Experts of a small language model.
Size: 18 layers, vocabulary 16384, 267M parameters.
Experts: 160 SwiGLU neurons an expert, a shared expert of 128 neurons.
Training: 1211M tokens, 9240 steps.
Below are experts of layer 11 (counted from 0) of a mixture-of-experts language model. Rows are named gate (a neuron's input weights, with its number), up (a neuron's input weights, with its number), down (a neuron's output weights, with its number) and show model dimensions 280-335. Each number is 50 + 12 x the weight over its row's rms, rounded and kept within 0 to 99.
Before each expert's rows: a language model's description of what the expert responds to. This comes from a sample of Wikipedia text that the model never trained on.

# expert 7
It responds to: Capitalized name openings
gate0:67 49 46 47 47 50 59 38 36 33 69 59 63 64 49 57 59 47 70 61 74 56 42 46 38 57 47 41 27 45 57 45 60 65 45 57 37 43 61 44 42 44 57 66 50 72 63 60 58 56 46 45 49 61 55 42
up0:40 54 37 41 54 90 60 52 33 63 58 58 44 47 59 34 50 54 31 59 47 31 60 57 49 39 53 55 50 60 52 48 46 48 56 21 46 56 57 58 63 57 44 64 55 46 51 37 38 53 64 49 49 30 53 69
down0:50 19 34 36 41 75 58 52 56 46 47 65 36 31 36 38 49 43 34 53 33 35 43 47 53 46 50 54 36 65 36 44 37 48 42 33 37 57 50 59 51 46 51 44 39 28 38 51 58 60 35 52 55 58 29 53
gate1:69 55 42 50 49 58 73 43 64 38 55 34 44 24 59 59 62 50 47 36 54 64 45 51 34 50 57 52 42 18 61 21 48 61 50 23 45 58 39 51 66 44 40 54 46 67 26 42 52 59 62 46 64 47 42 32
up1:62 67 52 58 50 62 37 49 55 55 29 51 28 50 73 84 58 34 61 36 69 64 47 46 39 20 47 55 51 75 60 46 37 47 35 50 77 61 78 43 51 47 37 29 41 73 41 58 59 41 61 65 52 57 48 53
down1:36 44 41 54 49 66 55 50 27 81 71 38 56 43 57 49 56 42 50 50 59 60 50 51 45 07 48 56 47 38 63 43 41 38 63 39 42 15 58 45 79 53 46 56 26 41 79 59 55 55 49 71 55 56 45 35
gate2:55 28 53 46 39 57 37 59 60 35 32 42 37 52 45 47 61 47 65 71 57 60 47 55 44 58 58 63 59 52 59 54 55 40 57 65 54 60 71 58 54 70 40 71 40 29 49 47 50 33 34 31 35 44 63 47
up2:38 43 26 51 67 57 61 51 55 56 52 46 62 66 30 61 37 53 61 50 49 62 43 50 59 60 63 60 67 43 50 48 51 35 72 42 61 46 25 50 51 34 60 39 45 49 31 58 58 44 40 60 47 36 53 64
down2:51 60 45 63 37 41 40 59 54 48 46 35 45 46 29 40 42 55 57 54 48 54 44 51 65 69 41 42 54 48 40 56 30 56 49 38 46 47 49 48 50 76 18 65 55 63 48 36 39 45 68 55 50 47 43 38
gate3:60 58 56 56 58 36 62 29 51 53 36 60 27 61 68 66 59 68 60 61 43 37 37 45 55 25 80 32 20 67 50 74 53 56 39 47 72 40 59 45 63 31 36 50 30 67 37 54 33 57 21 64 46 16 55 52
up3:55 50 54 53 41 24 57 53 51 48 47 70 55 73 47 48 43 48 57 39 38 36 60 50 37 45 64 53 49 48 69 63 49 52 49 22 40 61 57 51 27 40 63 53 59 48 20 40 69 39 39 55 50 59 57 64
down3:47 60 57 57 40 56 53 64 48 56 63 57 70 37 52 53 47 48 66 70 48 50 70 45 44 44 34 48 56 53 55 65 51 68 43 91 11 35 71 47 68 55 65 52 53 55 51 62 50 37 49 39 31 77 40 60
gate4:47 42 50 43 35 55 60 57 49 55 61 53 70 59 30 75 46 59 46 34 39 33 41 52 50 44 43 84 39 41 52 59 43 67 48 52 54 54 32 54 67 38 39 32 50 37 36 60 49 76 59 48 31 40 51 06
up4:40 28 52 50 58 68 62 38 45 49 32 48 67 61 49 39 50 22 50 47 47 62 70 57 43 33 43 37 75 53 53 63 50 42 83 49 44 35 65 38 53 61 60 49 43 35 55 41 51 68 62 62 40 51 33 72
down4:47 40 36 59 45 14 48 37 72 51 44 40 60 52 51 45 58 31 74 25 49 58 46 45 61 15 64 37 59 63 66 41 49 34 54 54 60 35 43 45 55 56 51 45 59 41 20 56 55 55 45 20 52 26 44 44
gate5:58 59 39 64 35 64 55 45 54 54 08 73 50 48 53 46 49 37 75 40 52 51 59 56 44 32 46 31 49 56 67 38 52 67 48 56 26 57 42 59 43 50 47 43 49 56 66 29 64 51 62 54 44 77 68 31
up5:48 45 45 31 46 39 63 38 30 45 51 43 70 44 37 53 76 57 46 77 60 62 42 44 59 58 53 47 39 34 55 56 48 68 30 28 71 48 51 42 44 40 34 46 54 61 44 43 59 56 46 40 39 53 52 39
down5:43 56 50 16 63 61 56 52 60 28 59 64 59 57 51 55 42 66 18 70 43 40 58 58 66 57 56 54 61 39 42 50 59 46 56 42 80 45 38 37 38 41 54 59 44 52 47 41 57 44 42 41 42 41 53 70
gate6:53 43 41 67 36 70 46 50 48 66 57 50 49 42 68 65 39 63 43 39 27 37 42 42 63 41 49 42 47 57 43 68 53 47 44 47 31 25 65 49 42 64 44 61 43 66 42 65 55 60 66 54 75 44 29 54
up6:50 68 40 49 50 42 61 61 36 27 57 32 56 44 47 50 69 46 43 51 39 41 59 49 70 40 45 37 55 46 50 35 38 65 58 39 41 46 55 47 49 50 47 53 67 50 49 52 45 42 49 52 57 42 63 61
down6:55 48 30 53 58 24 56 53 56 32 60 41 36 60 53 57 50 57 49 52 54 56 62 51 62 44 45 32 61 60 50 51 34 79 44 51 56 46 64 58 55 70 48 66 57 40 49 58 44 42 55 52 51 49 48 60
gate7:54 73 48 53 48 64 43 61 57 50 68 45 36 54 69 41 53 60 47 63 60 55 48 65 46 58 57 47 66 71 49 58 50 55 53 40 41 51 71 75 42 48 56 50 49 35 50 61 55 47 35 53 49 50 51 62
up7:50 51 67 83 56 33 51 58 47 44 56 64 70 29 41 43 52 35 64 39 53 58 28 73 43 49 53 41 76 59 51 40 49 56 42 50 43 49 44 37 44 32 51 37 74 47 55 60 40 47 38 54 58 41 35 39
down7:53 74 68 65 42 52 62 53 63 55 44 59 58 52 50 54 36 58 43 47 54 17 36 68 48 35 52 53 50 53 56 30 39 51 56 39 40 70 47 60 66 43 48 61 70 48 55 84 38 70 45 56 67 63 70 49
gate8:77 57 36 58 55 36 39 36 59 68 43 56 58 53 72 57 41 63 59 59 55 59 40 30 31 49 51 18 41 49 42 61 66 37 46 55 43 45 57 33 66 55 37 55 16 52 44 32 49 53 48 39 36 45 70 31
up8:54 40 42 36 47 47 73 33 55 55 55 53 39 62 39 28 58 31 37 73 27 42 41 34 55 54 50 64 54 28 56 44 28 84 56 49 54 52 37 50 45 49 48 52 52 46 54 43 40 45 36 26 63 58 58 67
down8:34 43 55 54 50 25 64 26 38 28 44 52 37 52 55 46 47 71 64 59 34 46 60 68 37 48 56 59 62 56 43 33 39 67 63 37 43 51 61 35 55 64 45 41 45 53 49 49 54 51 52 41 53 55 58 51
gate9:36 43 48 55 36 45 81 68 55 61 34 56 53 49 61 44 46 49 77 66 57 50 42 46 71 42 60 54 60 42 44 70 69 47 46 59 58 45 49 64 66 48 45 53 41 54 46 62 55 49 55 58 63 55 45 38
up9:74 73 31 57 33 52 44 47 51 42 79 57 48 54 65 47 38 67 45 51 45 61 48 59 63 52 56 51 59 49 60 50 53 53 56 46 23 39 62 60 57 54 44 62 41 52 44 73 41 55 46 48 47 78 59 19
down9:53 80 66 36 46 58 70 61 51 50 37 70 43 40 44 46 35 59 35 51 42 47 54 35 56 48 59 51 40 46 53 59 55 38 72 42 61 33 57 46 53 46 62 40 44 58 61 74 47 62 44 65 53 50 61 35
gate10:69 53 51 54 47 38 40 47 49 56 58 45 33 19 47 40 52 42 46 50 41 45 59 55 48 48 74 37 53 65 62 42 47 31 44 48 49 36 48 52 78 37 45 48 33 33 30 36 47 51 37 49 64 62 26 56
up10:56 64 33 34 45 64 59 55 60 25 58 29 50 60 45 59 53 64 43 57 71 43 33 70 54 39 30 64 44 55 36 61 56 24 56 40 46 64 38 54 36 59 38 57 42 51 42 61 49 44 45 47 54 51 42 49
down10:53 28 46 62 50 50 49 56 56 50 24 48 53 54 24 54 45 52 64 34 67 47 41 45 28 32 59 67 52 38 49 36 42 60 43 60 37 41 60 35 84 62 54 52 54 53 55 57 47 66 40 52 55 50 40 32
gate11:66 22 57 50 50 64 42 62 52 59 50 58 46 53 51 48 44 47 76 54 66 39 50 36 91 39 53 44 64 58 51 20 65 85 39 45 49 51 54 54 63 55 47 44 45 60 20 36 43 63 42 57 51 48 28 35
up11:41 72 33 36 49 59 36 44 37 50 39 57 47 62 34 52 54 46 47 39 45 59 57 55 27 79 46 50 56 23 46 64 49 41 39 73 70 48 60 75 53 23 56 49 57 47 59 40 55 41 44 43 36 43 35 59
down11:42 49 35 58 51 48 24 53 60 61 48 24 69 47 38 28 61 50 54 58 43 40 61 49 29 39 56 59 42 45 53 58 38 48 37 54 50 48 42 47 33 67 43 51 60 35 38 55 50 54 60 32 56 62 50 37
gate12:71 52 37 66 52 47 36 61 37 61 59 37 31 63 56 44 45 53 47 43 55 32 47 42 35 86 41 32 62 35 45 66 46 24 72 71 42 62 48 56 63 56 51 42 43 57 38 38 66 41 59 38 26 56 36 68
up12:31 68 50 47 32 44 63 63 55 66 62 26 45 40 52 56 55 52 53 57 40 59 21 61 36 54 55 56 70 22 47 33 50 50 31 39 57 60 32 62 48 21 57 52 58 32 55 50 59 19 65 65 69 40 26 41
down12:43 73 68 51 40 46 52 64 57 37 56 56 29 41 34 50 29 56 42 63 51 29 40 38 54 43 40 56 57 58 38 53 49 71 46 49 60 27 60 61 33 66 44 47 72 38 29 57 45 46 63 64 52 52 51 62

# expert 28
It responds to: Clause boundaries
gate0:47 51 54 50 51 59 47 38 47 76 54 32 52 75 51 38 21 55 44 49 45 63 55 63 73 61 31 43 51 34 30 62 63 41 62 51 43 46 51 58 56 46 72 45 63 58 47 55 38 52 54 57 62 57 55 60
up0:68 59 49 43 43 68 41 49 46 46 31 63 41 44 56 61 73 55 58 67 52 42 46 46 21 46 50 54 62 59 53 46 38 69 28 43 41 58 45 45 44 41 53 58 45 52 53 33 59 44 58 40 53 68 60 56
down0:49 68 51 70 62 48 54 60 37 44 35 58 60 31 45 39 47 60 48 55 64 45 47 70 69 50 63 45 31 42 60 49 40 59 34 24 62 63 49 42 59 43 65 44 79 43 56 49 37 54 46 55 39 41 64 45
gate1:52 40 51 31 75 47 37 42 66 33 47 70 80 73 39 39 56 43 64 41 49 37 28 49 67 58 70 74 80 66 51 45 58 57 41 67 63 47 63 44 41 65 60 31 42 59 33 63 30 38 54 59 64 43 43 59
up1:49 60 65 35 26 65 56 51 59 52 60 56 67 55 49 59 32 54 49 50 31 43 42 59 57 47 54 60 44 64 51 49 37 47 51 48 47 37 67 42 61 45 34 44 54 54 63 55 45 54 27 33 65 39 36 41
down1:58 34 39 52 50 53 62 47 30 39 55 42 55 71 61 52 44 60 38 57 39 58 61 62 55 61 47 39 64 51 49 62 71 42 55 47 74 41 60 65 75 61 46 51 51 67 58 53 39 33 52 70 52 44 72 49
gate2:33 34 35 48 25 36 59 54 28 71 57 52 55 51 40 56 44 48 52 40 58 45 53 46 48 19 45 45 56 44 36 51 43 41 60 51 41 69 54 41 26 49 52 71 35 30 58 48 41 40 79 45 53 55 61 48
up2:21 58 54 35 54 63 62 46 33 34 63 47 56 60 64 44 60 41 56 56 41 43 59 35 59 80 45 54 64 54 55 60 43 47 57 65 45 65 50 47 44 18 44 36 44 55 49 41 53 52 58 42 63 53 46 44
down2:64 41 55 62 52 46 58 41 53 70 68 48 51 62 63 42 49 69 52 51 61 47 42 44 37 39 44 49 47 39 58 49 66 60 28 53 35 44 52 45 65 63 57 50 52 43 52 69 43 41 49 36 47 50 75 40
gate3:53 26 41 64 43 53 54 60 52 40 64 48 45 42 57 79 70 45 44 58 62 60 41 44 63 44 42 56 49 60 57 64 46 56 48 39 49 65 35 55 26 48 68 80 56 60 42 49 49 64 60 51 26 53 33 33
up3:28 50 44 60 64 41 50 31 67 69 34 58 63 55 32 47 37 42 36 54 51 36 35 45 59 45 47 62 71 47 42 37 40 70 50 41 55 38 47 62 40 59 77 50 47 57 40 57 53 38 70 45 38 57 50 54
down3:54 51 64 39 43 57 61 45 57 54 36 39 55 37 78 44 54 72 48 49 61 54 56 61 48 54 63 78 47 63 52 51 47 51 59 40 55 36 61 54 64 54 53 56 34 60 53 37 48 47 39 55 51 67 63 51
gate4:65 57 36 58 51 63 46 47 43 13 51 53 39 28 61 38 17 41 60 68 56 31 45 59 60 55 60 35 40 65 42 57 46 48 54 56 32 45 44 72 68 43 57 64 59 54 50 55 67 47 69 42 44 53 66 54
up4:27 45 48 52 50 47 52 55 48 44 21 77 48 53 48 60 57 66 41 47 46 42 45 37 51 55 37 52 53 29 50 56 39 69 64 26 49 33 58 55 45 73 39 56 35 40 56 41 56 57 45 72 50 53 35 45
down4:57 38 74 57 50 38 41 42 61 35 76 25 36 41 63 63 70 64 42 39 56 44 55 54 54 48 45 38 54 40 62 51 65 41 56 47 40 82 72 63 57 52 45 63 27 28 41 47 58 49 43 48 47 46 57 44
gate5:40 27 47 47 39 49 33 48 50 32 48 41 52 67 51 52 67 64 54 68 31 51 43 48 33 44 41 65 48 36 52 43 65 38 41 49 58 49 44 58 46 46 53 53 48 21 38 58 37 45 65 70 73 48 39 72
up5:66 52 64 61 63 66 61 45 41 45 45 46 31 60 43 53 62 66 56 29 43 56 41 33 43 55 56 53 46 67 44 69 55 60 47 52 65 40 46 31 42 58 63 46 32 44 45 71 57 41 55 38 46 44 59 62
down5:61 45 74 48 55 75 42 71 48 71 41 45 48 39 49 65 34 32 56 39 47 52 57 47 58 59 25 54 56 68 35 40 44 45 46 53 36 65 47 54 52 38 35 41 40 57 43 53 51 62 45 49 46 61 63 61
gate6:51 57 68 36 38 45 57 68 49 32 54 51 54 56 32 34 48 42 47 40 45 53 60 33 42 53 64 45 53 54 61 62 40 60 67 58 55 55 42 56 15 45 53 61 60 58 48 72 41 58 50 44 56 48 52 44
up6:65 62 48 50 63 73 51 45 49 60 39 48 50 50 44 44 56 57 65 56 48 65 38 44 56 65 44 34 56 57 31 65 33 58 54 61 46 55 62 52 64 44 64 49 41 30 36 47 46 67 39 45 55 54 48 64
down6:29 65 30 63 34 75 62 47 75 56 57 67 55 52 56 52 32 44 41 43 15 58 65 60 59 39 54 60 50 47 47 43 50 54 54 53 41 61 64 39 45 31 35 56 61 63 57 67 48 54 42 34 62 45 64 51
gate7:71 48 62 43 48 52 60 66 50 48 38 58 65 64 62 67 36 62 30 52 52 47 37 44 58 55 57 50 47 53 37 65 50 54 48 61 44 46 51 44 49 73 43 76 56 46 67 21 48 48 49 70 37 49 46 45
up7:49 53 49 52 66 52 58 52 42 31 59 60 47 47 41 70 32 40 48 56 62 41 42 57 39 48 48 36 40 52 30 60 56 45 42 50 54 64 57 60 20 49 20 44 51 64 44 44 41 44 56 54 60 52 60 65
down7:38 42 60 49 63 54 66 49 62 46 48 52 63 50 57 20 80 71 61 46 52 46 68 79 52 48 49 48 54 67 37 50 34 38 47 40 50 58 57 48 62 38 67 45 56 31 42 64 64 40 57 36 25 48 14 57
gate8:23 36 63 59 40 77 62 32 43 60 49 82 37 63 60 61 41 72 44 35 49 51 37 70 57 57 52 31 55 62 51 66 61 73 57 64 40 35 63 50 55 63 56 60 30 47 63 61 68 71 49 55 58 45 56 64
up8:43 56 60 34 56 46 26 58 49 53 48 45 62 43 47 55 54 47 58 69 70 37 39 42 34 50 48 60 64 30 60 51 41 32 36 75 84 55 59 48 59 68 69 40 37 43 73 40 62 51 45 57 33 47 64 47
down8:46 56 63 50 81 46 65 60 57 57 40 45 62 41 23 49 49 38 49 58 45 49 53 62 39 41 49 37 45 54 50 39 44 50 59 57 41 48 86 47 51 61 63 41 55 87 38 51 46 51 83 52 38 58 47 42
gate9:67 23 63 33 56 63 43 57 60 52 52 43 39 51 42 54 54 29 33 32 58 46 33 49 38 61 61 43 42 35 49 50 35 54 69 39 34 25 53 56 49 59 55 65 53 50 47 71 29 53 49 23 77 41 38 38
up9:58 70 38 48 46 67 41 42 57 39 53 52 46 54 47 52 47 48 73 15 61 64 52 34 54 70 44 44 56 69 38 69 34 37 60 43 51 46 62 43 39 66 63 43 32 44 35 48 23 39 53 57 36 77 18 44
down9:59 36 18 38 67 59 46 57 40 61 31 40 72 50 36 45 32 46 50 44 53 36 39 46 60 44 44 58 49 67 41 33 41 51 28 37 49 65 52 37 39 47 27 37 55 50 43 45 56 47 58 36 51 55 61 71
gate10:63 65 38 67 57 52 55 57 43 63 65 47 54 52 78 47 39 73 51 62 70 83 70 45 61 35 74 42 58 52 56 49 30 64 41 59 56 28 43 43 61 70 43 33 49 41 37 46 48 41 41 41 58 46 29 40
up10:46 67 39 48 52 58 52 61 54 30 43 61 76 45 71 54 47 40 49 62 40 61 49 59 55 34 37 68 43 67 64 69 50 54 47 51 52 28 31 38 67 42 61 38 43 56 31 43 63 40 42 38 73 56 37 51
down10:26 68 60 55 51 59 57 55 43 61 79 65 71 47 29 55 52 70 36 54 50 54 59 57 68 49 62 56 51 45 36 40 40 14 40 60 49 49 56 50 47 32 42 45 68 36 52 51 58 50 45 55 56 41 41 50
gate11:68 23 59 56 64 52 67 43 58 58 69 69 46 51 59 79 34 37 31 70 45 26 58 58 62 60 50 56 28 59 38 60 49 57 52 73 50 48 55 51 57 41 55 36 64 45 59 54 52 51 50 43 22 55 54 46
up11:77 42 45 55 54 53 67 45 62 41 56 60 64 60 17 60 51 69 26 45 45 35 47 61 54 55 37 28 33 60 47 32 35 55 37 26 44 57 36 45 35 50 45 29 38 36 37 71 64 51 57 20 44 27 37 48
down11:51 49 49 61 54 44 42 50 57 53 55 41 35 38 39 33 77 28 53 43 53 49 50 51 61 52 57 59 67 67 60 38 60 23 62 59 54 67 43 49 47 56 51 30 27 53 53 44 33 68 67 62 50 67 57 47
gate12:75 48 58 50 36 37 51 53 38 59 48 48 59 40 39 51 61 37 65 52 46 38 48 80 50 72 46 45 44 39 47 59 25 42 45 60 65 56 35 37 39 64 44 49 43 20 72 52 51 41 45 66 44 53 55 37
up12:57 55 46 66 55 36 52 71 38 38 50 43 38 66 52 47 33 51 37 55 33 56 46 39 54 53 42 49 37 33 36 36 38 57 37 48 52 49 48 62 38 42 52 67 42 52 53 52 54 59 43 54 32 41 33 44
down12:52 60 59 39 58 63 47 77 41 44 40 59 24 63 36 86 27 47 43 54 35 66 68 60 18 53 52 62 55 46 41 46 57 61 70 44 45 43 68 53 63 69 44 57 58 49 36 59 56 42 21 72 52 44 55 29

# expert 52
It responds to: Sports career tables
gate0:69 39 51 52 41 34 82 36 53 32 55 40 24 48 38 50 60 39 54 64 48 39 36 61 55 62 49 30 59 40 44 62 64 60 48 48 28 54 61 55 54 38 57 54 53 63 70 49 33 13 39 46 44 43 53 34
up0:27 38 64 47 65 64 56 40 41 48 37 33 32 66 49 66 50 55 54 63 48 52 34 61 58 48 35 54 54 52 69 35 41 58 47 47 32 62 49 59 52 64 48 43 57 52 39 57 55 36 34 24 48 45 38 41
down0:56 58 16 45 69 55 30 46 66 56 46 22 35 44 63 54 26 48 44 77 44 75 37 40 71 21 46 50 63 48 65 50 32 70 33 42 64 47 29 50 51 51 54 39 54 49 51 58 34 46 55 67 53 34 58 50
gate1:38 63 46 74 42 62 49 50 53 52 35 54 48 51 36 66 25 66 53 43 44 47 40 71 99 57 46 52 37 57 58 30 42 58 42 42 53 54 40 40 50 47 31 63 52 52 42 43 51 71 58 57 50 45 54 25
up1:60 49 57 44 39 57 40 57 62 56 51 44 62 45 45 59 33 46 62 48 58 38 30 37 34 81 50 51 42 51 44 51 48 31 44 34 60 44 38 46 63 64 69 54 46 59 60 65 51 46 57 53 44 48 43 73
down1:57 45 43 31 54 49 73 53 47 55 62 65 66 54 33 43 49 58 51 71 35 59 57 58 30 50 40 59 49 49 43 83 44 43 51 57 40 61 26 44 65 45 35 71 48 42 47 43 72 78 45 53 42 37 59 67
gate2:78 53 49 45 58 52 57 63 40 45 42 53 52 54 54 34 64 55 47 60 54 57 55 32 68 28 54 48 52 37 53 43 66 56 41 42 63 47 48 51 58 44 34 57 25 34 34 43 42 54 13 44 30 42 54 62
up2:44 56 44 56 57 63 61 49 28 42 50 42 58 52 28 45 47 51 47 45 52 57 40 48 54 43 63 07 57 37 40 58 36 36 63 56 61 47 42 44 61 40 44 51 34 60 49 39 47 47 74 69 63 60 68 59
down2:49 64 48 59 48 25 32 36 49 48 48 62 56 41 44 41 50 51 58 29 55 63 37 60 48 63 48 52 71 44 38 32 63 65 44 55 38 43 69 35 48 61 56 58 65 41 60 59 47 58 38 57 50 40 48 49
gate3:60 53 35 64 38 62 31 49 61 57 47 27 59 50 59 55 44 35 57 51 57 62 58 55 33 62 52 39 47 49 52 27 43 48 55 32 34 43 48 46 74 55 51 50 37 50 38 50 75 40 70 42 43 60 52 47
up3:34 60 75 44 36 53 64 56 28 68 58 62 50 31 53 52 32 70 56 63 55 48 72 62 67 61 49 54 49 52 46 70 47 41 62 46 46 58 41 59 57 59 33 60 46 43 51 52 54 29 55 48 41 51 60 62
down3:33 38 57 27 48 33 55 44 56 48 38 45 50 60 49 68 31 44 38 33 68 64 37 56 48 49 49 58 38 55 45 55 52 36 58 47 37 52 47 31 55 42 39 39 53 60 48 46 59 43 74 49 45 61 78 72
gate4:28 70 40 43 44 61 51 50 69 75 50 61 45 42 61 37 54 57 48 51 50 24 57 34 34 53 56 47 59 64 62 47 76 44 40 33 35 53 44 36 50 60 52 32 48 50 38 65 73 65 61 40 44 29 60 64
up4:64 42 58 51 43 56 44 48 69 52 51 38 35 59 54 24 59 33 57 76 36 58 51 26 45 42 32 63 63 36 64 50 49 45 26 56 50 67 56 33 60 50 50 52 63 40 48 52 54 62 38 62 33 68 33 45
down4:46 58 47 48 71 56 58 47 62 59 57 39 73 70 65 51 49 52 24 43 31 58 50 33 70 50 39 39 58 48 47 27 66 33 55 33 53 76 41 59 68 46 56 53 44 62 45 48 47 43 54 45 50 61 48 46
gate5:63 43 21 49 28 41 59 52 60 58 55 46 62 48 49 69 50 33 45 59 46 58 55 43 59 56 27 36 48 64 58 53 42 43 64 56 29 29 47 34 86 50 39 41 72 34 55 50 64 40 46 64 46 51 31 56
up5:47 71 39 38 52 32 50 38 26 50 52 48 53 35 66 32 55 54 51 43 57 65 65 49 39 64 61 59 36 59 42 63 64 55 38 52 51 47 26 29 67 59 49 57 69 64 43 45 58 36 45 47 47 66 45 41
down5:63 54 35 73 51 57 57 66 55 59 37 40 48 53 60 39 55 36 56 56 38 56 56 47 50 26 47 36 63 54 54 56 41 72 64 52 53 66 36 55 37 49 55 60 56 56 28 64 38 46 51 38 28 39 72 27
gate6:55 52 46 37 34 20 59 30 58 31 51 66 48 63 69 40 50 43 65 59 36 54 53 52 41 74 43 63 68 51 32 50 46 42 49 43 46 49 54 62 33 34 52 61 55 54 45 79 62 60 56 29 52 43 44 62
up6:33 47 47 37 58 49 32 38 49 52 41 62 43 42 43 90 59 43 58 69 61 30 81 29 38 63 50 63 55 40 38 50 49 56 39 52 75 53 52 51 28 42 54 50 40 49 53 25 46 86 50 57 49 51 45 47
down6:42 51 68 35 45 50 68 55 37 40 64 45 46 46 44 53 32 55 57 42 66 56 39 43 46 44 49 37 75 47 41 75 43 51 49 40 46 46 57 55 58 68 51 69 42 58 64 70 48 45 30 46 36 41 34 22
gate7:41 54 50 26 51 52 38 44 33 27 24 38 31 50 35 35 43 78 55 41 52 63 40 39 66 55 39 61 38 50 52 58 56 48 51 52 50 58 57 61 57 33 43 44 48 46 48 63 52 66 44 50 51 56 41 52
up7:44 64 42 61 57 41 55 66 60 63 57 61 49 35 43 09 69 58 58 55 85 70 25 56 53 49 55 69 40 52 49 46 55 66 78 39 56 43 56 57 63 33 40 73 31 55 55 45 52 53 35 51 40 42 44 45
down7:65 53 31 68 60 66 26 68 87 63 41 37 89 45 64 63 62 31 52 41 66 59 52 41 52 46 48 34 63 47 66 38 29 62 66 73 43 67 54 41 49 49 48 34 66 54 30 47 53 40 52 63 62 52 60 81
gate8:62 41 50 67 49 48 63 52 40 58 55 64 61 59 46 59 40 64 41 40 63 33 44 52 47 54 74 59 38 65 46 32 64 46 53 47 78 57 53 43 56 62 59 65 36 65 48 32 62 55 48 53 66 38 51 53
up8:57 33 51 31 20 54 70 43 51 59 49 65 67 38 15 65 59 28 51 44 22 63 62 69 54 43 22 50 70 48 38 66 33 70 64 68 39 57 26 60 39 62 40 44 55 34 80 58 41 45 35 54 46 67 61 61
down8:53 49 35 57 52 79 55 45 66 78 31 39 63 48 65 47 72 58 47 58 42 52 57 39 42 51 67 55 48 35 38 44 58 31 51 61 42 56 40 67 30 58 54 27 54 38 67 31 43 58 45 54 42 53 47 68
gate9:71 53 38 48 40 24 34 45 53 63 28 52 48 62 57 42 52 31 61 37 62 46 33 46 32 46 69 48 57 55 56 54 57 44 71 54 47 56 50 46 74 67 43 55 44 62 53 62 48 49 47 63 55 33 35 56
up9:43 46 45 39 53 46 45 50 61 31 47 47 58 85 51 46 53 51 55 63 77 48 37 39 50 62 41 36 61 55 47 49 75 66 47 57 29 38 40 49 63 71 45 47 46 43 50 63 46 37 44 40 66 37 53 32
down9:41 54 45 54 38 51 37 49 43 65 46 31 42 55 33 50 50 55 51 34 34 39 30 61 61 40 42 69 59 43 59 58 47 49 50 53 68 64 57 46 70 63 44 34 33 46 54 49 51 36 36 55 54 41 40 50
gate10:32 44 76 26 54 72 32 33 45 34 70 54 39 53 65 62 57 36 43 51 69 62 80 34 48 62 41 45 49 82 50 26 55 56 51 49 67 53 30 38 61 44 46 48 50 59 54 45 45 56 45 53 44 55 65 75
up10:33 54 48 76 60 60 44 38 28 70 48 56 48 72 54 55 63 50 57 55 45 17 51 45 33 40 40 81 53 77 45 57 51 46 40 59 44 49 44 54 44 69 43 43 33 67 32 49 58 69 44 57 63 45 38 55
down10:52 55 40 47 54 28 48 41 57 52 63 46 36 61 48 39 69 47 52 33 59 45 34 60 57 72 89 37 42 52 48 40 25 53 28 36 66 40 51 56 40 53 57 52 48 68 63 44 62 46 58 49 56 54 25 58
gate11:39 56 27 43 30 67 49 41 59 54 32 45 49 30 40 62 56 47 49 61 65 64 39 49 48 30 42 67 39 26 20 42 37 42 65 25 57 57 39 61 37 61 50 20 34 42 51 27 53 43 72 41 47 49 33 46
up11:51 43 66 40 49 45 71 52 42 45 71 58 37 53 48 65 64 58 40 50 70 29 59 35 39 46 25 37 60 42 44 61 61 51 44 59 52 54 48 69 61 41 36 44 35 50 44 38 66 46 50 39 55 46 35 44
down11:56 49 57 34 49 62 45 59 52 44 56 73 57 24 30 41 55 43 58 47 33 69 57 56 42 56 43 53 35 43 66 65 58 16 39 32 66 56 49 50 82 49 36 64 40 57 47 44 49 47 52 13 55 44 46 57
gate12:41 48 34 58 44 53 56 44 53 55 34 40 36 51 15 57 51 36 39 49 45 70 33 49 57 52 65 60 70 67 44 37 35 59 55 38 30 49 71 53 34 57 50 58 56 55 40 62 52 35 46 66 49 64 54 65
up12:26 26 33 45 36 38 30 39 44 38 33 32 47 55 37 66 50 45 60 41 50 71 49 45 46 51 54 58 49 35 42 38 58 61 60 44 65 34 49 55 54 65 37 67 41 28 52 47 52 63 60 44 62 56 58 51
down12:40 41 48 54 72 45 46 81 60 44 73 36 52 28 41 48 48 39 34 59 35 45 35 52 39 59 61 28 38 31 39 52 44 69 55 52 63 44 50 49 41 44 60 48 40 65 36 37 32 45 50 48 59 56 36 56